config = dict(
    n_experts=64,
    moe_layers=[0, 2, 4, 6, 8],
    routed_scale=1.0,
    balance_loss=0.0027,
    lr_router=0.000538,
    head_dim=64,
    norm='rmsnorm',
    rope_base=6240.0,
    rope_fraction=0.25,
    qk_norm=False,
    attn_scale=0.125,
    tie_embeddings=True,
    init_std_o=0.00549,
    beta1=0.95,
    decay_shape='linear',
)
Below are experts of layer 2 (counted from 0) of a mixture-of-experts language model. Rows are named router (the router's row for the expert), gate (a neuron's input weights, with its number), up (a neuron's input weights, with its number), down (a neuron's output weights, with its number) and show model dimensions 0-191. Each number is 50 + 12 x the weight over its row's rms, rounded and kept within 0 to 99.
After each expert's rows: a language model's description of what the expert responds to; "comes before" lists some tokens at least twice as common just after its tokens as in all text. This comes from a sample of Wikipedia text that the model never trained on. Tokens count by the router's weight.

# expert 47
router:43 62 59 64 50 25 72 50 52 62 50 45 49 54 47 44 34 37 46 45 37 48 45 51 51 53 54 34 55 53 59 72 64 73 62 26 45 74 35 58 42 39 46 60 61 35 56 44 54 76 53 32 55 28 46 46 55 43 44 54 39 50 43 28 59 34 49 38 60 32 47 57 81 26 34 56 48 40 60 45 35 59 42 60 31 58 59 40 50 44 62 67 61 44 35 47 28 51 50 30 47 46 44 54 33 40 33 57 44 55 37 41 69 38 23 57 43 40 53 39 52 59 39 56 51 34 39 59 66 36 52 50 50 42 64 63 76 41 51 57 50 49 55 44 38 49 51 44 31 53 62 61 53 42 39 54 58 51 56 60 38 30 36 62 52 58 43 38 57 50 70 63 72 54 56 36 41 70 44 64 31 21 64 43 33 69 43 38 26 28 36 51
gate3:41 66 57 70 48 72 47 57 62 57 58 43 50 51 47 44 66 27 71 55 55 48 35 38 43 61 36 48 56 46 55 61 35 39 48 48 42 36 66 64 40 36 44 37 51 69 65 46 38 46 58 46 57 47 57 47 48 49 45 59 39 55 39 58 82 40 38 43 54 34 39 42 65 55 46 50 33 60 37 55 60 36 42 14 28 62 36 41 48 42 63 36 62 50 59 61 32 58 46 54 55 29 62 38 54 45 48 81 27 55 43 53 38 41 42 41 51 38 45 50 22 50 79 59 58 35 28 66 38 38 73 68 54 63 45 59 63 43 38 58 31 59 54 59 48 63 64 43 47 55 54 37 33 64 61 30 59 61 55 62 50 44 62 46 46 43 36 60 61 54 60 32 33 54 18 44 69 40 50 46 39 60 53 48 40 68 63 64 57 36 48 52
up3:65 30 57 47 51 55 34 41 41 31 78 55 37 74 57 50 60 42 30 66 43 44 27 60 51 52 58 52 64 48 43 33 57 38 65 59 64 51 35 62 44 51 62 44 32 60 51 35 57 47 47 79 29 40 41 19 40 39 82 46 44 40 45 72 36 48 57 53 42 41 54 55 57 44 41 38 57 34 41 57 57 52 32 36 81 45 54 51 57 46 36 72 50 37 67 49 59 45 60 62 71 38 45 49 68 65 37 47 50 44 45 52 22 74 51 34 48 45 43 58 34 49 60 47 55 46 50 68 69 25 55 52 48 54 54 52 40 48 52 51 50 48 54 45 53 68 41 39 43 38 48 63 66 48 42 76 61 53 57 61 57 29 53 61 55 50 40 52 46 54 48 52 59 70 47 50 54 60 55 40 56 52 43 37 50 29 39 10 48 38 64 62
down3:63 54 58 60 49 78 82 50 51 53 50 55 37 58 80 33 63 50 46 55 71 44 42 48 51 81 54 53 48 49 41 58 47 38 58 44 29 51 59 39 49 58 29 54 55 31 54 63 33 73 49 29 41 37 52 49 44 56 47 60 46 63 44 51 51 40 50 37 53 53 43 49 70 65 66 36 61 55 42 54 66 37 46 58 47 49 28 72 62 56 71 46 35 55 71 66 61 30 62 68 50 44 36 70 28 69 57 45 56 45 35 38 76 34 39 55 38 50 66 29 54 59 49 53 59 43 79 44 46 72 58 55 39 43 43 35 54 54 57 27 61 54 37 59 63 38 80 50 45 46 44 43 37 49 41 38 48 51 49 34 34 49 39 51 33 72 45 45 38 50 48 55 35 45 67 50 55 47 57 45 60 47 56 46 48 79 53 58 46 48 58 31
Description: Objects and general nouns
comes before: " of", " to", ".", " is", ",", " in"

# expert 36
router:65 64 59 69 53 43 71 41 76 60 61 54 57 74 52 44 51 58 63 46 68 45 43 26 45 37 61 66 40 52 48 64 50 55 61 44 64 53 40 63 50 39 52 47 49 54 45 49 41 46 43 33 41 28 48 65 48 43 65 46 39 69 48 42 67 50 62 50 54 51 48 55 39 45 47 43 49 37 56 48 46 58 47 31 37 51 26 69 27 33 50 37 57 56 71 54 33 37 58 54 62 62 50 53 56 50 34 35 67 30 49 58 37 53 51 47 59 49 57 49 32 78 50 35 74 41 54 71 55 47 58 14 63 65 50 37 68 53 47 53 54 55 30 59 48 37 45 64 30 47 32 55 56 77 47 61 53 78 36 48 32 49 53 68 63 54 49 54 40 56 66 61 52 34 34 42 42 46 61 79 36 44 52 40 32 43 52 50 73 62 31 34
gate0:82 47 74 59 44 52 70 43 53 71 57 21 51 62 32 61 61 47 76 44 70 48 42 49 55 21 40 79 51 54 22 68 37 47 65 59 58 38 53 48 57 71 50 46 35 52 59 29 57 56 64 62 51 56 75 60 62 41 59 57 59 54 53 61 37 60 62 52 34 62 35 65 46 43 28 44 49 46 56 51 66 47 44 57 43 39 39 33 43 47 53 54 54 65 46 42 60 56 71 45 35 42 32 64 47 66 39 32 48 72 58 52 62 47 51 55 54 59 44 29 59 52 62 71 46 57 42 71 62 39 47 49 64 54 38 38 47 50 45 54 43 64 68 41 60 42 55 56 48 54 38 67 55 39 53 63 43 47 26 28 45 43 46 48 50 41 54 51 42 37 64 33 59 49 42 35 48 55 44 39 67 37 49 64 31 60 40 50 66 79 41 56
up0:52 45 57 44 15 55 43 45 43 48 36 49 42 78 40 68 46 50 61 56 64 48 62 44 59 56 43 71 60 28 58 57 49 61 57 41 56 59 53 64 48 49 63 40 41 54 52 44 55 60 78 50 42 62 16 65 51 47 32 72 49 59 41 43 25 61 58 53 48 61 54 56 48 34 48 73 49 48 63 48 46 42 52 41 46 65 39 46 35 44 52 79 38 40 51 43 53 48 72 64 54 60 39 43 42 44 75 65 32 84 52 66 60 39 80 61 63 56 49 44 50 41 57 52 40 58 69 76 68 50 58 36 60 47 41 43 56 40 64 64 39 57 41 47 53 26 32 49 42 53 37 80 52 52 50 48 44 45 42 44 53 51 60 61 45 39 39 44 18 45 61 65 44 50 46 48 37 45 40 43 50 42 28 54 49 27 44 35 34 57 48 47
down0:61 44 43 57 53 42 55 48 37 45 44 59 53 40 65 37 43 31 41 31 57 51 55 44 48 58 53 30 46 45 55 33 45 29 20 22 37 33 57 75 59 52 51 55 70 47 50 56 43 44 40 33 41 44 43 43 45 68 44 51 68 62 48 56 82 57 47 31 54 44 45 52 46 75 57 44 33 44 31 59 48 68 60 35 40 48 50 50 54 50 46 57 38 38 43 49 41 23 55 51 51 26 43 54 40 54 44 51 70 30 33 36 48 60 54 41 64 38 50 59 50 45 29 42 83 47 28 43 48 37 33 39 46 26 62 69 45 51 57 47 56 39 57 32 36 38 34 50 45 53 59 53 52 67 37 16 61 28 53 61 70 55 59 47 46 55 50 66 72 41 48 59 47 40 51 66 43 36 44 34 55 48 51 32 72 33 65 49 64 41 47 42
Description: Time and music nouns
comes before: ",", " of", ".", " ==", " in", "=="

# expert 27
router:42 39 28 42 60 64 70 52 45 67 47 45 64 41 44 58 62 53 61 33 50 57 39 50 70 37 52 46 45 52 70 59 35 52 40 57 72 44 54 43 42 38 39 50 53 52 46 52 34 67 51 44 52 57 36 54 50 53 45 37 44 63 53 46 47 44 47 67 43 66 32 38 45 42 46 47 34 53 84 68 51 51 51 53 39 34 49 42 64 54 52 45 34 23 75 17 51 33 60 53 57 68 27 23 38 45 26 34 75 40 52 54 58 41 54 42 65 39 54 61 37 50 36 54 40 52 48 58 58 42 43 55 79 53 66 64 57 42 30 61 50 69 47 62 63 65 64 62 65 63 45 57 51 28 46 25 51 39 41 48 56 49 59 26 43 62 38 29 50 43 45 49 45 40 61 46 53 64 59 57 50 33 50 58 48 50 33 32 37 80 50 64
gate1:53 61 61 43 53 44 20 50 75 74 39 42 47 45 59 59 66 40 49 35 34 47 51 56 47 69 57 69 28 37 53 62 51 40 47 55 53 36 52 35 43 60 58 54 55 71 25 45 21 45 53 33 51 63 77 50 49 42 61 40 55 46 49 48 54 39 38 62 65 44 53 72 43 43 65 38 39 43 38 70 52 32 36 55 32 57 46 46 47 59 52 55 57 49 57 53 56 37 51 70 44 40 60 59 48 62 53 54 47 34 50 53 65 60 48 40 46 44 58 51 60 08 42 50 49 34 64 46 80 64 63 64 71 50 60 60 72 51 51 47 38 73 36 23 44 71 25 21 52 52 61 64 36 52 35 51 43 45 64 52 48 42 54 48 57 59 60 36 55 65 67 39 53 34 58 35 35 62 48 51 52 59 43 53 66 47 42 58 46 48 69 44
up1:46 21 54 67 48 59 63 35 46 43 52 58 73 52 38 53 39 46 42 51 60 41 59 47 61 43 44 36 51 48 62 50 75 53 51 61 39 46 58 53 58 59 45 41 47 42 28 72 63 51 54 57 34 44 45 57 65 46 32 41 52 44 46 45 55 46 58 32 38 56 62 37 43 49 48 60 59 55 49 54 34 53 29 37 54 31 56 51 57 49 68 55 53 59 50 55 42 24 57 47 42 12 35 27 49 67 58 75 57 60 41 31 42 67 38 52 56 42 68 76 47 70 51 37 48 46 40 47 31 50 26 54 29 51 37 30 49 73 38 23 53 69 46 47 59 52 46 37 53 58 43 41 85 52 52 43 42 57 38 67 65 39 36 45 42 31 51 75 50 33 55 40 40 61 39 58 68 34 52 52 42 29 69 69 58 62 42 51 43 52 53 48
down1:54 45 44 62 49 48 58 42 45 80 55 51 47 58 46 46 75 47 65 39 52 52 62 71 73 76 70 58 46 48 51 62 47 50 50 37 39 49 64 37 42 49 37 51 22 63 39 53 79 60 52 37 52 33 65 42 54 58 56 42 59 42 66 56 54 49 24 46 43 35 45 57 50 64 40 39 35 44 61 29 53 31 43 45 56 31 60 52 65 46 72 56 51 55 45 51 40 23 42 55 34 48 50 80 36 59 66 62 39 39 34 45 56 64 44 50 74 51 67 51 58 46 52 55 55 50 24 46 64 58 56 48 36 61 45 67 57 53 53 43 43 60 39 45 66 36 45 38 58 56 65 63 66 81 42 34 47 43 31 41 57 45 61 47 26 29 71 50 44 68 45 58 26 59 45 54 59 54 38 68 61 26 42 53 51 49 53 60 37 68 48 44
Description: Sports competition nouns
comes before: " |", " of", ",", ".", " in", " for"

# expert 44
router:44 46 53 58 50 28 57 45 41 53 69 62 63 18 33 42 54 47 50 41 44 56 43 43 53 68 41 40 63 45 49 32 43 41 59 54 56 41 43 50 37 62 40 44 54 40 69 52 46 39 46 34 47 41 46 57 53 53 24 68 51 69 52 20 36 61 42 62 30 50 44 49 51 60 41 33 26 53 56 50 45 54 45 46 68 74 39 56 45 64 55 30 60 47 42 44 51 59 48 72 29 45 57 77 44 46 55 59 43 36 19 34 63 61 42 60 58 46 57 39 52 81 33 67 31 27 50 43 74 46 50 49 39 48 58 53 54 50 40 57 51 37 50 27 47 51 61 48 47 57 57 51 62 50 36 70 49 76 33 53 46 48 38 64 53 41 15 54 55 63 71 49 65 58 46 46 58 54 47 35 59 64 68 40 31 64 33 27 50 51 52 45
gate2:43 54 51 41 60 20 61 54 60 53 55 40 34 76 57 52 33 34 39 69 52 59 42 45 70 45 58 43 60 50 55 67 48 45 64 28 44 67 44 39 22 60 57 44 43 36 50 50 34 45 28 43 24 47 62 48 49 45 37 37 66 47 58 42 55 42 38 42 60 47 36 45 44 48 70 57 50 49 55 49 47 70 58 54 33 61 59 66 69 51 53 37 55 65 41 49 30 32 36 64 22 52 59 36 42 49 65 49 22 50 55 33 55 46 39 67 53 67 54 51 54 47 70 60 54 33 47 31 52 51 52 41 48 52 49 56 64 38 45 48 70 57 68 59 44 52 51 45 23 66 52 52 45 49 55 63 25 57 56 59 27 67 40 44 35 64 46 38 40 79 38 33 55 43 43 80 32 60 51 40 62 53 39 44 56 62 28 42 61 51 34 59
up2:42 26 18 29 46 54 55 58 59 63 48 37 50 51 63 19 55 50 30 33 78 54 57 63 57 46 41 40 64 50 51 52 46 61 42 44 64 25 67 47 41 47 26 37 43 47 52 42 55 65 61 59 53 46 54 35 52 64 61 59 49 47 44 62 50 47 44 19 44 69 70 42 54 30 62 51 66 39 51 53 54 54 49 38 48 50 41 42 25 48 46 51 62 49 79 43 41 47 63 67 59 34 66 43 19 57 67 41 62 66 70 58 50 45 25 35 49 33 52 43 61 42 53 46 67 55 60 55 53 45 29 60 41 52 34 65 48 71 47 53 45 56 35 49 62 28 52 61 47 25 39 51 40 49 47 54 63 41 36 57 61 52 54 64 48 51 47 62 66 33 60 54 47 48 50 34 64 63 61 55 75 58 33 31 49 63 40 45 62 50 38 47
down2:44 38 56 49 66 37 47 50 36 62 65 60 65 74 77 67 37 48 57 49 47 58 33 25 36 20 43 41 57 51 64 57 57 56 30 63 56 66 44 49 57 83 58 40 61 63 44 29 37 51 37 64 54 29 61 65 68 49 55 34 61 43 23 38 53 35 45 49 59 65 47 52 61 46 51 53 46 49 71 59 59 61 53 51 49 48 60 55 67 54 51 55 49 38 49 42 28 62 50 40 46 60 47 51 49 61 47 30 38 51 50 51 55 38 65 55 56 54 63 50 52 63 38 43 32 48 64 47 57 71 47 80 32 56 31 36 55 44 50 38 69 28 82 55 47 67 48 56 66 69 61 46 67 51 52 43 28 70 59 45 37 42 52 39 58 52 31 52 39 61 33 34 61 46 62 74 42 29 29 47 44 48 52 47 49 57 53 48 47 53 62 55
Description: Derivational suffixes
comes before: ",", " and", " in", " to", " for", " with"

# expert 48
router:36 41 54 50 68 65 71 38 65 31 49 29 58 60 48 53 35 52 47 51 53 61 54 43 46 53 53 50 42 47 46 34 38 50 53 53 44 29 59 40 34 50 50 36 41 75 34 46 53 47 33 45 76 55 47 49 44 38 65 46 49 54 38 53 32 32 58 51 43 47 51 57 70 47 29 46 63 54 68 67 70 28 57 55 44 44 64 53 41 50 52 49 49 64 49 66 61 24 59 34 45 19 35 62 46 50 56 49 58 49 56 51 24 40 52 45 31 49 50 51 66 48 20 61 50 22 75 34 53 39 50 64 56 57 60 58 65 45 65 52 33 53 34 69 58 63 60 31 48 51 60 62 57 26 53 59 51 28 52 61 40 43 31 45 45 50 48 57 89 52 30 58 45 39 70 63 59 34 56 52 59 47 45 55 72 67 45 62 51 44 41 53
gate1:61 38 52 63 44 57 45 87 55 49 55 46 48 42 63 57 56 47 31 25 65 47 34 66 57 45 40 58 55 48 36 26 49 63 54 44 51 54 42 37 47 58 20 55 64 41 25 32 43 19 40 47 60 65 31 58 31 54 74 44 48 48 36 53 47 36 65 64 64 49 42 60 64 39 51 52 39 62 66 46 37 60 46 53 64 52 42 22 60 48 45 46 60 62 45 47 51 66 53 57 69 54 47 39 51 63 48 48 58 48 56 42 62 31 46 21 47 31 29 62 41 54 61 48 51 46 49 61 44 31 72 64 68 46 50 25 74 31 62 35 62 37 45 46 61 33 63 42 64 45 69 72 23 54 65 42 46 57 47 42 52 62 51 40 66 61 56 42 38 56 46 54 53 33 39 60 49 54 55 45 51 37 50 49 49 46 50 25 51 70 44 51
up1:71 51 40 58 59 54 52 36 53 52 31 48 42 70 42 48 36 37 50 27 30 69 37 47 23 53 46 33 34 57 47 64 70 61 45 72 60 48 51 61 48 46 66 64 73 54 60 83 48 49 43 46 40 51 46 57 57 29 59 52 62 58 47 46 61 53 24 49 50 66 36 68 56 47 63 48 54 65 37 50 47 54 29 47 61 60 25 62 46 34 54 62 34 47 51 56 40 53 61 42 46 42 38 38 51 66 51 63 33 46 53 36 51 75 46 71 49 30 29 46 52 47 44 45 38 38 63 34 46 56 64 50 44 39 55 65 53 77 66 70 65 61 55 41 42 34 46 49 44 46 56 46 70 45 53 46 44 40 76 54 62 39 42 48 38 56 41 52 34 47 64 67 41 28 48 31 50 44 60 46 47 56 79 32 48 61 62 37 34 46 40 32
down1:30 32 47 47 54 55 46 55 72 23 55 74 31 49 48 44 58 36 58 40 71 63 52 59 59 62 34 47 68 53 51 36 41 71 49 68 71 62 48 33 51 46 50 39 50 52 50 64 46 37 38 46 66 39 47 43 39 42 57 48 36 49 36 49 41 41 40 37 61 72 52 52 81 34 25 75 50 65 57 37 56 53 43 47 46 46 25 53 40 58 60 64 61 57 55 54 59 57 51 88 45 61 47 21 43 51 58 58 41 65 42 51 53 62 47 45 60 37 60 56 35 70 50 34 49 55 64 58 20 35 49 37 56 56 64 65 35 60 55 58 71 32 45 56 72 49 53 40 67 54 67 64 37 36 63 45 31 63 55 48 54 55 48 52 47 40 36 59 63 47 51 63 51 43 40 58 53 40 44 31 78 42 45 53 43 60 41 33 46 35 43 46
Description: Capitals in abbreviations
comes before: ")", " |", "O", "I", "E", "T"

# expert 42
router:61 43 54 48 51 41 47 61 44 65 36 65 57 61 49 38 73 38 41 35 45 56 50 38 58 34 51 36 29 41 32 49 38 52 62 61 50 40 49 56 52 41 41 61 37 58 33 54 63 71 68 45 40 50 53 72 45 35 31 62 51 60 46 63 77 42 37 51 53 41 49 36 26 26 57 61 34 58 70 54 24 51 44 25 51 33 66 56 19 38 78 56 41 39 46 53 49 33 47 58 44 57 48 33 62 68 34 41 57 55 48 58 45 42 48 44 48 26 44 40 53 52 58 46 64 40 43 40 42 52 45 74 65 47 49 62 58 62 58 36 46 48 44 41 63 43 80 61 49 23 58 61 62 48 41 51 66 52 68 45 55 69 43 41 57 44 39 54 51 40 42 40 59 62 70 41 50 67 48 64 44 17 68 37 57 45 32 61 48 60 64 61
gate5:69 47 35 35 56 51 71 41 43 45 39 46 50 48 53 53 28 45 43 55 36 40 57 65 33 44 50 54 35 47 63 70 39 34 39 61 48 61 56 65 42 53 43 40 42 55 57 49 52 47 45 49 52 69 64 52 44 45 36 52 44 36 63 38 72 60 56 44 24 60 62 61 52 58 46 42 43 63 57 71 21 56 65 53 43 55 62 19 60 28 62 50 55 21 48 51 33 57 52 58 31 54 62 63 53 24 39 57 34 55 42 43 77 73 60 66 38 40 40 45 42 60 57 63 48 45 55 64 32 57 36 72 28 55 49 48 58 63 44 59 40 41 60 60 73 49 46 56 62 32 47 33 49 41 59 54 53 45 33 43 37 58 56 34 69 35 52 62 37 47 53 48 48 43 35 54 51 28 25 57 25 53 46 57 41 29 66 75 39 35 56 43
up5:35 51 53 53 63 40 42 48 60 68 34 35 49 22 37 35 57 46 49 64 45 75 56 20 30 46 66 38 64 46 46 30 71 66 24 55 60 54 46 43 61 39 38 35 48 44 37 39 45 56 73 31 63 59 51 36 48 62 56 55 48 47 50 46 35 23 49 75 41 55 27 55 59 50 55 70 43 42 57 59 74 45 51 54 55 35 53 84 57 42 52 57 47 52 69 40 45 48 37 43 42 46 51 52 47 64 50 60 53 59 42 57 51 31 49 41 52 70 59 53 57 41 64 49 55 64 47 33 43 42 48 55 60 41 55 48 51 61 51 63 74 38 60 35 41 60 56 25 58 52 34 58 39 59 48 19 60 34 75 59 68 29 68 56 64 49 50 47 45 71 35 45 49 45 55 50 41 66 66 62 38 54 45 37 57 55 44 38 72 59 54 57
down5:62 48 39 43 43 73 58 58 15 62 39 64 74 50 51 37 60 50 45 69 36 40 41 55 33 62 57 42 59 34 65 59 58 45 21 54 54 50 39 51 41 63 53 64 45 38 50 50 28 35 45 45 34 62 53 29 42 40 44 62 50 30 45 64 44 55 55 40 77 63 60 59 54 66 37 44 30 53 56 52 27 50 64 56 28 67 66 48 56 28 57 76 72 35 49 63 47 55 66 62 45 67 50 48 55 19 41 61 40 52 44 73 58 56 57 66 57 39 29 51 56 48 58 45 33 45 48 48 50 42 25 36 48 53 36 43 40 56 56 59 47 54 60 63 74 61 40 45 60 52 63 55 34 45 40 30 63 44 52 64 36 64 38 61 59 25 45 65 70 48 50 53 60 57 39 55 58 47 53 51 50 53 54 62 40 41 55 71 39 40 46 61
Description: Possessives and his/her
comes before: "s", " first", "t", " father", " death", " own"

# expert 23
router:43 49 50 47 53 48 59 48 62 45 39 28 52 55 69 60 74 42 44 47 42 61 70 48 51 32 74 36 53 46 34 41 38 50 58 45 52 49 57 49 67 45 56 57 59 48 41 39 62 62 22 65 63 40 58 54 50 40 63 53 52 29 60 57 56 37 52 43 62 45 69 53 45 45 58 44 24 63 47 32 45 77 51 50 49 44 44 68 26 71 55 52 46 24 50 50 58 49 71 46 38 48 33 59 52 48 30 45 49 64 53 49 37 27 46 48 45 57 70 48 50 60 34 45 58 48 36 48 46 42 41 52 57 36 37 72 58 41 33 64 18 41 20 39 69 58 58 51 69 26 46 53 57 54 58 63 29 45 62 52 57 66 71 50 54 52 46 65 54 50 37 68 42 28 64 63 54 47 73 49 43 44 49 19 70 46 63 56 66 63 60 41
gate1:43 25 44 62 71 69 35 31 58 48 40 67 44 38 70 44 63 48 49 70 54 38 78 51 54 42 11 40 69 49 62 41 56 55 39 48 34 51 29 39 41 61 64 43 41 62 38 43 43 52 39 41 29 72 51 58 53 77 51 60 59 57 23 50 71 43 71 45 50 46 46 54 55 59 67 63 26 59 30 54 28 40 44 34 58 63 48 42 53 38 65 53 61 71 60 45 41 57 29 44 51 48 46 62 61 49 47 60 47 56 53 72 56 58 60 58 64 58 63 47 42 49 41 60 74 60 72 70 50 62 35 62 46 70 44 54 50 40 44 69 65 44 39 62 34 57 47 60 42 50 47 64 64 51 51 44 46 50 56 61 58 57 40 55 49 30 54 57 38 30 57 46 47 51 40 64 63 35 66 47 60 53 67 63 46 31 60 41 57 38 44 52
up1:58 50 50 59 48 29 12 54 49 44 52 75 52 39 55 46 45 47 53 60 52 50 37 51 42 60 57 50 61 57 69 42 73 57 46 55 32 61 35 62 49 44 56 31 43 41 44 34 42 65 63 58 45 47 55 54 55 48 43 67 38 48 41 42 44 55 58 53 66 34 47 56 47 36 38 30 49 76 44 45 33 63 69 45 50 52 45 50 50 65 41 37 48 77 46 22 49 67 62 61 53 42 57 34 49 61 41 43 56 52 57 47 71 46 61 52 50 52 35 50 52 56 82 50 36 28 67 44 50 52 58 36 52 60 40 56 34 60 59 61 39 58 75 36 49 54 62 52 52 39 50 30 46 43 75 33 30 91 43 47 60 50 60 43 61 54 53 42 45 40 25 51 38 45 69 39 53 22 39 52 75 39 46 28 60 31 46 32 58 40 43 49
down1:52 80 39 46 47 48 53 55 49 54 56 52 51 75 26 63 53 55 30 50 52 68 53 50 60 43 46 33 35 61 51 69 24 36 44 48 62 45 54 43 59 39 42 63 61 53 42 56 46 53 64 60 63 57 32 46 43 56 47 36 47 52 80 47 42 55 43 52 56 29 42 48 68 51 50 61 70 35 54 58 74 55 42 48 50 66 56 64 45 43 35 71 26 25 40 54 37 60 63 37 39 59 58 45 33 37 35 43 70 63 52 50 36 44 45 51 52 53 20 56 68 44 31 37 48 45 44 39 49 55 67 36 47 58 55 45 65 37 51 26 39 31 46 46 51 55 63 44 38 73 64 41 30 63 47 40 47 54 39 48 46 29 42 68 41 54 50 48 54 66 29 55 36 46 43 64 37 76 36 55 34 69 45 42 61 66 35 82 38 51 52 45
Description: Closing brackets, slashes
comes before: " |", "\n", " is", " and", "a", " ("

# expert 17
router:48 45 46 50 18 36 37 41 32 44 78 49 43 58 66 52 35 24 43 51 40 65 57 79 67 37 34 34 44 55 67 55 52 42 30 56 52 52 54 40 47 36 52 48 51 42 69 54 45 35 60 76 54 43 40 40 40 51 38 52 60 51 48 51 56 43 55 27 45 47 47 70 37 48 32 40 56 58 26 42 59 51 57 67 66 67 08 35 41 34 38 59 39 55 35 48 40 35 48 60 71 69 65 42 37 55 50 51 46 47 60 65 79 41 42 42 78 58 58 53 45 52 45 63 57 61 56 36 46 50 37 57 66 41 48 41 38 41 64 59 54 67 71 46 47 61 34 52 54 44 45 19 43 47 57 52 47 59 33 43 63 37 37 57 45 51 61 49 51 56 71 49 41 64 43 53 43 57 60 57 38 58 56 50 41 53 24 63 44 44 64 58
gate6:40 56 62 34 56 70 48 52 68 53 78 51 34 49 59 54 26 62 42 47 66 53 40 62 35 48 44 41 53 45 42 56 40 14 51 55 47 34 55 49 21 38 51 44 53 61 59 66 46 42 53 23 49 45 48 59 49 53 62 71 57 38 37 46 49 54 62 48 34 45 21 49 54 60 44 27 41 68 55 54 64 48 49 52 48 45 62 46 43 38 57 46 45 60 65 48 47 33 55 64 44 53 60 53 46 31 34 46 45 63 41 41 41 37 37 68 48 57 45 64 51 42 46 39 47 60 43 70 33 40 61 46 45 62 35 39 61 36 76 32 55 56 36 68 58 34 24 33 60 36 42 22 43 49 55 38 45 47 41 67 47 53 50 41 32 59 43 52 76 42 50 09 40 62 58 48 61 62 26 57 57 65 64 40 60 53 45 63 66 43 56 38
up6:46 63 40 74 58 60 60 63 54 47 54 56 64 52 50 49 56 56 52 46 55 61 60 40 42 39 60 51 50 31 45 52 42 71 51 44 48 48 55 48 48 44 49 36 54 43 63 47 50 50 44 63 50 43 31 62 48 41 36 55 54 27 59 49 37 48 56 41 42 55 56 29 34 51 58 35 43 57 57 58 52 46 36 41 43 44 34 40 40 78 39 57 69 56 25 51 41 29 58 55 33 30 45 60 41 73 46 45 42 38 72 38 42 66 64 69 47 39 47 42 39 64 73 50 52 50 48 21 64 43 36 80 49 34 61 55 47 40 46 68 69 63 47 62 40 69 60 48 58 62 39 55 50 42 59 62 33 48 49 48 58 44 46 48 67 62 11 57 48 54 10 50 86 56 36 69 32 28 54 44 39 38 50 52 33 43 32 51 49 48 43 62
down6:58 45 55 62 63 49 33 36 49 65 42 51 61 87 66 60 76 59 35 43 57 42 46 30 36 50 57 59 66 37 42 65 71 56 33 49 47 39 49 50 47 50 45 51 51 19 58 58 58 34 70 42 25 48 43 67 54 49 69 59 71 42 71 48 48 53 59 30 52 62 41 65 41 45 62 56 65 44 41 54 58 53 53 58 61 39 35 61 40 20 52 49 49 52 58 53 66 50 43 53 41 41 41 47 52 55 57 58 30 33 60 47 38 72 55 49 26 33 43 47 55 41 54 41 25 50 65 47 51 53 50 58 36 81 49 51 28 53 63 50 71 43 33 50 49 31 44 53 54 41 55 57 52 36 46 71 54 71 54 47 51 38 45 56 57 57 74 30 44 32 68 31 54 24 53 41 61 65 55 52 63 41 40 69 33 42 49 50 47 48 41 35
Description: Plural noun endings
comes before: ",", ".", " of", " and", " in", " ("